config.yaml
normalize_top_k: false
balance_loss: 0.000627
balance_bias: true
lr_router: 0.00116
head_dim: 32
positions: "rope"
tie_embeddings: true
init_std_o: 0.0238
optimizer: "adamw"
lr: 0.000749
beta2: 0.98
Below are experts of layer 5 (counted from 0) of a mixture-of-experts language model. Rows are named gate (a neuron's input weights, with its number), up (a neuron's input weights, with its number) and show model dimensions 128-191. Each number is 50 + 15 x the weight over its row's rms, rounded and kept within 0 to 99.
Before each expert's rows: a language model's description of what the expert responds to. This comes from a sample of Wikipedia text that the model never trained on.

# expert 47
It responds to: Determiners and the adjectives after them before political or institutional nouns, like Legislative Assembly, British, Royal, overall control.
gate2:38 39 51 25 30 51 60 54 56 64 47 48 69 52 46 58 59 44 53 31 50 45 64 56 57 32 60 64 44 42 37 43 30 73 60 46 77 24 51 37 58 50 34 56 60 39 47 51 42 67 75 54 23 21 38 65 30 53 56 41 53 72 48 47
up2:69 45 50 68 64 54 32 50 35 38 71 40 50 52 54 50 35 49 33 62 56 69 26 54 60 61 56 54 52 71 68 71 71 34 49 45 37 81 59 55 60 37 70 47 28 53 39 50 61 45 28 43 62 78 51 46 89 60 60 56 50 30 52 44

# expert 35
It responds to: Bullet hyphens and pipe cells starting new entries in lists and election tables, and coordinating words like and, but, or.
gate2:44 72 90 61 40 73 58 45 37 65 51 66 56 69 73 45 69 57 64 96 45 30 43 55 65 53 60 09 45 61 76 37 60 50 66 49 65 49 41 39 69 25 39 58 52 72 53 35 34 54 65 43 45 54 21 41 41 58 63 59 54 46 40 44
up2:44 57 48 48 27 77 31 55 40 49 72 76 56 73 43 57 44 28 55 69 46 70 48 50 51 29 75 33 40 60 52 44 27 44 35 45 42 38 52 34 85 37 36 81 38 55 48 58 71 40 65 53 50 62 58 50 42 57 58 46 61 48 34 70

# expert 37
It responds to: Article-title = markers, section headings like ==See also== and ==History==, list dashes, and The or the opening paragraphs or sentences.
gate2:45 61 49 54 25 42 58 49 48 57 39 71 64 42 79 58 59 42 51 53 43 56 53 47 51 71 43 44 50 72 64 51 67 67 55 43 36 44 61 23 43 57 70 05 33 37 67 46 62 34 41 40 52 60 49 39 59 53 40 43 28 32 64 44
up2:45 62 50 30 54 46 60 46 46 40 55 57 51 61 34 41 41 55 59 58 38 51 48 47 63 41 50 59 50 45 29 56 27 42 22 84 65 56 36 62 39 56 48 62 55 75 24 39 20 53 66 55 46 44 68 50 29 45 45 57 78 53 65 62

# expert 56
It responds to: Currency signs before amounts such as ¥, €, ₱, non-Latin script bytes and LaTeX backslashes, plus and, commas, hyphens and ampersands.
gate2:67 25 63 42 59 72 49 52 48 45 66 51 30 50 74 75 49 44 79 42 42 40 73 47 39 69 80 28 52 50 55 43 67 57 45 64 58 73 51 15 36 48 69 56 49 71 34 59 47 44 66 61 68 43 23 42 58 24 46 39 65 40 46 47
up2:50 55 40 62 37 42 27 59 69 35 28 71 58 44 39 55 49 69 59 50 35 54 55 68 66 45 00 66 28 60 45 60 23 57 35 46 71 16 56 49 59 57 44 62 49 46 66 28 47 63 51 46 45 54 63 59 43 69 50 71 38 68 59 45

# expert 9
It responds to: Line breaks ending a sentence or title before a blank line or section heading, plus == heading markers and coordinate symbols.
gate2:23 57 55 34 42 48 44 41 50 48 33 49 33 27 50 48 48 48 22 62 71 51 58 50 75 72 89 30 45 58 45 57 45 68 25 55 57 62 45 69 77 72 48 64 76 25 50 33 62 49 40 47 40 81 33 63 51 59 49 36 57 78 44 62
up2:40 26 68 18 20 33 64 60 20 61 67 73 22 47 65 41 40 47 18 60 67 80 30 44 51 67 65 60 55 48 35 61 44 56 35 53 55 50 45 61 60 73 39 43 71 45 66 41 37 39 64 47 37 56 71 69 47 55 40 44 49 80 42 35

# expert 4
It responds to: First pieces of longer words split into tokens, often after the or a, such as comm(odities), rem, inf(inite), rec(koning), ancest(ors).
gate0:54 48 37 47 61 14 33 78 39 20 40 21 61 50 71 55 54 37 38 37 28 46 67 38 47 60 74 52 50 45 47 56 65 46 23 42 48 83 53 44 53 69 37 68 77 30 68 38 35 60 46 09 68 65 39 56 66 53 61 47 65 61 44 64
up0:50 57 59 47 10 52 56 33 53 41 80 54 65 58 58 51 36 33 85 81 64 50 52 63 66 69 41 69 64 79 55 47 41 31 60 33 60 27 39 44 29 31 68 56 49 63 55 29 58 50 26 66 22 65 75 32 36 37 46 54 42 79 55 45

# expert 58
It responds to: Mainly of after nouns like Corps, List, part, member, and to before verbs, plus from, with, between, which.
gate0:37 37 62 62 32 57 52 64 33 52 50 33 88 67 32 55 26 69 54 40 58 41 50 48 48 33 66 00 46 40 58 45 51 52 65 59 34 49 42 53 27 69 31 45 45 46 66 41 66 62 50 36 51 41 43 62 61 59 80 49 60 75 56 66
up0:64 47 43 65 61 26 37 74 64 40 38 53 21 36 75 50 46 41 46 33 42 67 57 56 42 59 34 85 63 32 51 42 39 53 13 49 41 34 48 54 83 36 63 26 64 50 37 70 46 82 62 74 69 67 74 27 30 68 19 49 58 42 40 65

# expert 61
It responds to: Personal first names, middle initials and capital abbreviations or codes: David, Robert, M., W., Washington DC, MS 18, NCBI.
gate0:39 72 57 44 54 23 47 44 64 59 46 60 48 50 44 60 28 53 53 43 56 64 84 45 52 25 41 25 52 50 27 74 65 51 78 64 55 32 25 71 73 89 36 70 48 55 25 59 79 63 49 44 54 36 61 86 62 63 62 58 57 57 69 55
up0:66 39 38 53 60 63 47 37 41 29 46 36 69 42 48 66 71 60 41 60 44 72 16 62 52 58 46 48 65 38 63 35 44 42 31 23 54 53 51 38 27 29 52 47 30 28 70 31 29 33 58 68 49 83 56 33 51 47 40 54 31 29 00 23

# expert 14
It responds to: Nationality adjectives and country terms before politician, ministry or footballer, such as American, Russian, Iranian, U.S., British, former.
gate0:44 56 43 35 44 36 76 58 57 35 59 35 35 58 50 88 65 39 41 45 54 65 48 44 44 22 08 12 80 31 50 48 61 69 75 38 52 33 40 72 46 52 48 55 45 31 46 59 58 54 60 33 45 55 60 47 55 67 49 50 63 48 32 53
up0:45 47 50 38 53 62 60 62 18 40 72 49 35 61 57 55 72 45 37 64 61 54 34 45 49 29 39 17 42 60 54 57 60 64 88 24 52 50 63 62 49 27 48 42 27 35 32 49 58 42 48 44 49 63 49 67 42 63 42 50 62 54 20 59

# expert 22
It responds to: Line breaks and pipes ending a heading or name just before a table row, e.g. a ward name before | Party |, or list-item breaks.
gate0:45 86 35 54 44 54 31 61 45 57 43 37 32 35 49 50 48 80 69 38 52 32 57 51 33 71 36 36 55 41 37 47 64 52 50 54 42 56 58 46 34 57 35 35 48 36 51 39 18 46 67 51 38 85 42 57 54 60 57 59 63 40 59 48
up0:31 65 54 56 39 42 57 70 55 40 56 32 30 49 53 49 61 99 73 03 58 45 53 39 35 57 56 62 66 48 38 48 57 45 54 46 48 40 43 62 27 55 20 20 52 52 43 46 18 49 81 37 28 65 61 59 41 35 56 60 60 27 63 60

# expert 10
It responds to: Digit-plus-comma tokens and commas inside large numbers or year lists, plus pipes in election and sports result tables, such as 1,9|6,|781.
gate0:33 49 38 43 60 61 41 34 49 33 40 67 48 30 57 50 53 49 58 55 38 49 65 56 65 52 63 83 66 52 53 40 54 43 58 30 07 75 47 50 55 29 34 53 52 48 33 47 44 52 84 44 57 30 58 61 62 44 58 56 47 25 22 38
up0:56 23 57 24 58 58 61 48 37 46 27 39 52 75 84 40 58 43 43 60 34 84 63 54 38 48 58 62 66 40 54 81 43 56 44 10 79 35 22 41 76 68 63 47 61 56 29 30 40 46 44 59 65 40 51 99 10 56 42 50 60 51 54 85

# expert 24
It responds to: Line-initial dashes and line breaks starting infobox fields such as Key people:, Occupation:, Hubs:, plus units like cm and ft.
gate0:39 52 60 74 52 00 56 66 55 73 69 70 71 53 48 36 56 62 23 73 43 57 60 41 43 59 20 46 48 50 53 73 32 51 53 77 58 69 48 16 68 53 52 32 40 12 58 36 63 50 35 37 42 21 59 30 83 58 49 33 77 60 44 30
up0:51 52 58 38 31 82 48 45 65 35 35 59 77 24 62 41 46 06 28 39 58 53 30 38 49 55 46 47 55 49 65 39 51 30 36 28 45 62 44 61 62 79 35 63 42 55 44 30 53 48 57 40 72 66 59 64 33 54 37 42 26 35 68 59

# expert 53
It responds to: Single-letter initials with periods in personal and taxonomic names (A., J., G. Sathiyan), plus hyphen bullets starting list items.
gate2:57 78 33 49 59 30 55 49 61 53 57 80 19 58 72 48 36 37 82 17 38 42 56 57 44 65 25 51 68 48 47 46 51 45 29 67 15 34 55 56 43 57 58 52 75 35 70 40 54 72 34 51 34 52 52 21 20 54 49 59 63 78 46 47
up2:60 33 62 45 41 67 46 41 40 46 40 52 81 49 19 40 28 56 25 72 49 56 38 45 69 46 53 62 41 56 46 56 53 30 98 42 78 58 42 28 66 29 42 35 43 79 28 56 51 27 74 50 48 49 25 80 80 39 66 47 37 47 51 63

# expert 31
It responds to: Common nouns for physical things, places and subjects, usually after the or a: motor, water, aircraft, film, school, River, engines.
gate0:63 56 38 53 62 32 29 48 36 41 62 58 52 57 31 58 46 54 32 73 61 76 57 31 61 31 38 55 52 32 43 35 66 51 52 24 66 49 47 82 30 64 29 39 46 37 45 31 62 64 62 50 60 54 33 65 37 75 35 54 43 49 64 43
up0:55 30 60 18 37 30 43 56 59 23 43 36 52 56 65 63 37 32 67 31 36 25 48 34 39 55 59 61 29 61 49 60 70 47 36 36 50 59 41 35 54 43 62 84 53 60 64 60 39 45 54 56 24 36 60 61 43 52 56 65 73 48 49 46

# expert 36
It responds to: Pipe separators in Wikipedia tables, mostly right after a row number in lists of historic sites, players or records.
gate0:26 51 67 42 63 45 59 63 56 69 19 39 43 21 55 44 19 48 42 56 66 37 48 61 32 72 45 44 21 31 43 51 48 53 74 52 77 83 66 51 48 33 72 43 54 59 54 32 22 36 63 53 63 23 36 73 63 33 43 54 54 66 64 72
up0:69 59 45 50 45 50 47 36 60 39 70 63 64 62 33 59 77 52 65 44 37 62 57 48 79 26 55 55 70 65 57 53 47 55 34 59 23 23 43 54 66 75 24 62 50 43 41 55 69 59 39 37 42 81 79 33 55 78 52 53 49 30 47 35

# expert 48
It responds to: Prepositions and conjunctions introducing a phrase in narrative prose, such as after, during, among, over, than, before, by.
gate0:46 52 60 26 47 59 58 40 39 59 62 68 70 63 62 32 55 28 58 55 50 68 48 63 32 29 51 63 53 63 38 56 34 59 16 73 54 55 27 61 61 72 54 37 52 62 40 66 68 37 29 30 32 82 36 35 63 49 42 48 51 89 52 58
up0:56 71 54 70 44 70 59 55 45 62 34 33 50 20 36 52 55 51 42 62 62 49 48 47 23 33 26 46 37 53 44 39 36 37 64 43 42 64 58 58 64 84 52 24 62 23 62 67 27 47 42 64 58 51 62 52 58 29 50 42 71 68 27 29

# expert 41
It responds to: Place words with a following comma in location chains like "Fars province, Iran" or "Carver County, Minnesota", plus compass words like north, south.
gate0:37 99 33 42 62 51 53 73 54 54 50 42 61 40 43 41 50 48 29 34 64 47 46 59 65 77 42 37 60 32 55 55 61 39 48 46 32 43 41 51 50 52 56 49 55 31 40 75 29 49 41 69 49 39 37 31 55 49 46 47 58 51 62 32
up0:20 94 39 69 52 45 41 69 50 38 51 32 73 19 35 39 68 47 09 39 69 47 64 53 69 69 65 19 87 27 52 53 45 55 46 39 45 40 34 47 62 59 55 52 59 21 52 58 56 52 46 65 39 50 38 49 74 56 47 45 46 51 63 23

# expert 34
It responds to: Pipes after episode numbers in episode tables, line breaks after sentence ends, and list dashes opening a new item or section heading.
gate0:42 70 39 58 58 46 65 69 45 52 67 88 50 46 31 21 25 58 37 47 24 15 43 44 49 72 08 43 45 66 57 52 46 61 40 83 44 50 54 57 43 49 29 61 41 30 62 54 46 45 54 55 25 39 29 39 70 81 51 26 62 51 62 40
up0:48 49 80 39 40 39 85 69 40 23 62 46 46 58 58 58 30 65 48 50 48 17 59 49 17 85 47 57 53 54 70 39 56 60 27 42 68 80 54 28 59 43 45 50 82 58 51 47 36 22 63 66 52 52 43 75 25 52 27 52 67 40 48 21

# expert 2
It responds to: Line-initial dashes in cast or people lists before names or Born:, plus personal pronouns such as him, her, himself, she.
gate2:37 43 39 66 54 38 60 61 55 58 57 44 63 52 42 38 68 51 52 47 64 51 61 54 27 39 59 48 36 41 30 58 47 50 39 57 83 54 57 63 39 64 52 70 76 69 41 68 54 48 31 41 68 71 64 38 59 50 62 51 66 60 65 15
up2:52 55 46 26 45 35 47 51 39 06 48 33 47 49 68 63 39 51 56 61 38 56 44 50 66 71 43 44 49 63 44 32 43 37 56 55 41 36 41 41 68 42 51 23 53 58 58 25 46 66 67 57 29 43 61 66 40 45 51 50 47 46 52 81

# expert 32
It responds to: Closing == of wiki section headings like See also, Career, Early life, plus line breaks and headings such as Area after infobox data.
gate2:75 48 49 29 48 51 32 55 65 48 52 65 54 37 27 39 82 47 65 53 58 74 60 52 54 50 51 32 51 51 41 32 42 53 55 47 44 50 29 46 62 52 51 31 34 50 37 60 57 48 51 64 42 62 61 78 81 50 74 51 54 70 61 69
up2:48 50 71 59 59 35 50 44 55 54 45 29 64 78 46 34 28 54 61 64 43 43 56 65 48 45 47 53 30 67 81 70 38 44 20 61 61 51 52 34 36 32 78 93 68 48 53 60 76 75 35 32 61 30 34 44 35 58 47 57 51 69 44 15

# expert 7
It responds to: Ending pieces of a word split into sub-word tokens, in names and ordinary words alike: quarter-ly, embod-iment, hel-met, Trot-ter.
gate0:48 66 69 36 46 50 57 50 35 68 37 25 57 22 65 55 37 40 22 41 48 56 56 74 42 73 39 20 45 69 57 52 59 77 50 58 54 27 20 40 38 50 33 51 55 44 66 51 55 60 60 54 40 39 54 33 35 59 55 61 56 41 40 42
up0:54 34 58 78 36 54 73 45 33 39 65 57 40 22 55 58 58 54 41 54 63 60 56 47 53 58 32 73 54 62 60 59 85 67 63 67 41 33 26 44 32 48 51 49 48 71 68 30 42 53 24 42 65 41 69 55 40 63 55 09 57 31 41 34

# expert 50
It responds to: Forms of be and nearby adverbs right after the subject, such as was, is, were, been, not, also, more.
gate0:44 67 28 80 43 88 54 35 59 49 68 45 43 37 43 60 04 59 75 36 25 56 32 38 63 66 70 53 76 74 56 51 62 44 43 66 58 54 63 45 50 43 33 66 30 41 36 68 61 68 58 06 51 24 54 43 69 46 44 48 41 48 36 59
up0:30 66 45 69 37 75 64 42 42 80 45 36 55 24 45 37 31 53 53 19 64 47 73 70 58 44 38 48 70 59 44 50 61 56 67 60 55 77 41 39 62 47 40 47 25 53 43 71 56 35 35 27 63 58 35 42 58 36 28 28 48 60 46 45

# expert 16
It responds to: The articles a and the after prepositions, single-letter word starts such as m(ine), m(alls), h(ouses), and decimal .5 in climate tables.
gate2:48 37 66 51 62 23 70 55 60 23 56 41 46 52 72 72 59 47 49 26 28 52 42 60 52 66 49 48 64 64 26 27 67 44 34 43 65 54 40 70 55 39 39 40 52 71 57 68 48 43 70 51 39 53 35 39 49 44 30 62 76 36 51 51
up2:43 76 27 50 27 60 43 39 42 65 36 64 62 39 21 28 52 44 57 62 87 34 60 56 66 44 47 54 15 41 62 64 51 51 64 37 48 42 40 26 45 42 83 55 57 32 43 37 49 58 41 57 47 33 50 62 50 49 69 41 48 54 63 59

# expert 51
It responds to: Syllable pieces inside foreign names, URLs and non-Latin scripts, like un, ran, ang, ong: Starunow, Kranj, Qax.
gate2:50 51 39 53 51 37 34 48 53 65 36 52 47 49 57 52 32 56 89 64 44 47 55 49 27 93 58 72 58 68 54 56 57 36 17 23 50 43 72 48 45 51 40 70 68 64 47 41 31 49 46 72 50 49 57 75 42 30 45 66 56 40 44 43
up2:90 57 94 49 58 64 54 40 67 40 44 52 16 56 57 61 64 49 26 45 51 37 49 44 79 44 63 33 46 52 68 66 48 61 22 31 43 69 42 74 41 70 67 45 57 78 20 78 36 55 69 72 64 18 85 07 30 37 47 49 37 46 87 49

# expert 27
It responds to: Number pieces and decimal parts in coordinates, measurements, times and tables, like the 45 in 17°45′, .80, 1.8 m.
gate0:39 58 44 45 43 46 49 48 53 37 52 45 71 54 66 45 47 57 61 47 34 38 38 41 64 36 27 52 63 58 48 71 28 37 47 74 43 20 54 37 30 56 55 39 59 73 44 55 25 45 41 40 96 52 38 55 41 41 64 38 70 29 58 51
up0:64 65 50 57 28 54 72 70 56 72 61 26 35 30 34 49 08 37 41 58 51 64 49 63 41 29 58 67 33 56 47 64 63 46 88 55 48 68 40 45 53 30 40 61 51 41 45 50 54 18 38 65 42 64 13 49 45 54 45 43 42 70 44 50

# expert 29
It responds to: Common function words of, the, in, by, with, for, especially in image captions and list entries like "Stulbach in 2016".
gate0:43 23 19 46 75 51 44 49 57 71 44 41 52 51 49 61 88 48 67 78 61 82 53 49 36 36 56 58 47 47 57 60 47 72 58 64 58 43 37 39 40 49 47 26 27 47 57 58 21 73 60 49 62 40 67 34 51 50 37 49 46 60 59 34
up0:50 43 53 26 49 30 45 76 52 42 36 52 51 75 53 60 65 40 68 75 57 71 60 55 50 37 51 51 56 36 51 53 50 81 35 44 44 30 40 57 40 50 36 24 37 45 45 57 36 75 64 30 61 33 85 44 37 57 44 49 55 83 30 20

# expert 55
It responds to: Pipes ending table cells, table divider rows, and list connectors in prose such as etc., and, or, commas and semicolons.
gate2:28 60 63 30 68 59 44 32 44 38 62 62 45 42 68 19 21 38 39 40 55 55 58 54 31 51 60 19 57 49 48 43 51 47 49 69 47 50 72 24 34 72 53 35 83 50 54 48 52 15 65 55 55 46 23 34 56 25 22 70 45 58 53 63
up2:48 42 60 49 55 34 56 15 47 72 61 66 33 57 64 49 39 44 66 44 34 40 64 53 28 55 54 66 45 36 70 28 23 69 47 61 43 44 69 11 42 52 48 30 50 75 65 90 67 26 41 62 72 67 49 44 46 57 24 61 48 27 35 49

# expert 11
It responds to: Conjunctions opening a new clause after a comma, especially while, and, after, although, plus line breaks ending table rows.
gate0:43 50 67 59 19 70 59 45 46 34 44 53 59 71 51 29 48 31 78 71 55 45 44 73 69 31 66 72 59 33 57 62 81 55 73 52 51 67 23 69 42 37 60 45 67 35 50 54 63 39 53 41 48 58 31 75 50 27 66 55 57 28 53 42
up0:41 64 42 76 49 60 63 66 55 52 63 67 75 59 55 56 58 26 77 76 32 56 72 56 52 70 50 30 31 36 42 48 62 43 60 62 49 53 54 49 83 44 63 65 47 64 38 78 42 42 43 45 42 42 45 60 34 26 40 57 72 25 57 59

# expert 26
It responds to: Word-start and mid-word consonant fragments such as sp, gl, ab, cler, theat, plus FIPS and Basin in US place and river infoboxes.
gate0:41 91 30 59 37 36 64 63 54 58 39 35 41 22 44 27 50 51 46 66 54 25 83 57 49 63 36 36 40 48 58 42 92 53 43 61 29 59 34 54 39 27 32 50 37 46 53 67 65 29 53 85 52 54 37 47 51 38 58 19 34 52 42 42
up0:28 37 47 62 32 29 33 55 42 46 57 38 65 52 48 45 70 54 39 66 74 47 29 37 62 51 35 43 42 63 41 66 49 41 43 39 26 46 34 60 62 70 65 64 45 53 47 30 31 49 58 50 31 66 69 32 65 43 52 55 57 42 37 36

# expert 54
It responds to: Years and year ranges in career lists and prose, like 2007–2008 and 1778, plus line breaks ending infobox captions or sections.
gate2:72 30 80 45 64 54 48 40 63 34 47 33 32 38 67 61 71 68 38 22 51 58 62 39 46 46 41 63 40 86 48 51 60 18 59 62 65 55 58 39 50 55 43 44 56 30 48 35 55 45 33 68 43 67 43 47 37 31 58 45 23 33 20 31
up2:73 34 54 23 73 59 67 42 51 35 53 15 22 44 56 75 51 40 36 37 56 57 45 41 48 46 48 49 43 59 40 57 46 24 68 59 81 76 35 46 28 50 41 31 79 48 50 45 23 53 54 41 63 50 38 58 52 34 51 46 45 42 28 29

# expert 6
It responds to: Subordinators and prepositions like by, when, if, with, plus table pipes and blank cells in chart, gene and asteroid tables.
gate0:51 53 45 48 63 78 39 58 53 41 40 50 57 65 17 73 59 65 27 59 60 42 84 84 52 51 84 44 27 26 47 46 58 50 60 55 42 63 50 50 50 42 69 79 34 52 60 36 65 28 41 56 53 67 50 45 36 57 63 48 48 55 35 25
up0:47 40 33 59 36 51 56 74 32 33 24 26 52 58 33 65 67 69 55 43 79 47 53 61 42 55 72 38 48 57 49 48 64 57 58 43 48 63 76 54 42 51 38 36 50 24 42 49 35 75 52 52 35 24 81 58 20 46 59 60 42 55 30 38

# expert 15
It responds to: Nouns and determiners in political and sports biographies, like term, election, similar, season, the, its, plus table pipes.
gate0:72 39 35 54 29 63 50 61 58 74 44 61 29 44 71 62 42 59 58 37 49 70 46 66 56 55 61 44 39 90 76 22 66 58 71 74 39 73 68 47 57 35 55 50 60 38 62 31 73 48 32 56 45 58 43 52 44 21 49 38 45 50 41 20
up0:56 42 47 55 65 62 61 55 67 88 38 80 26 49 67 65 24 38 82 45 39 85 60 39 32 61 43 44 61 80 87 29 58 78 68 65 31 51 69 43 62 44 39 35 70 50 84 39 73 59 51 55 54 63 44 69 43 41 38 57 46 48 40 36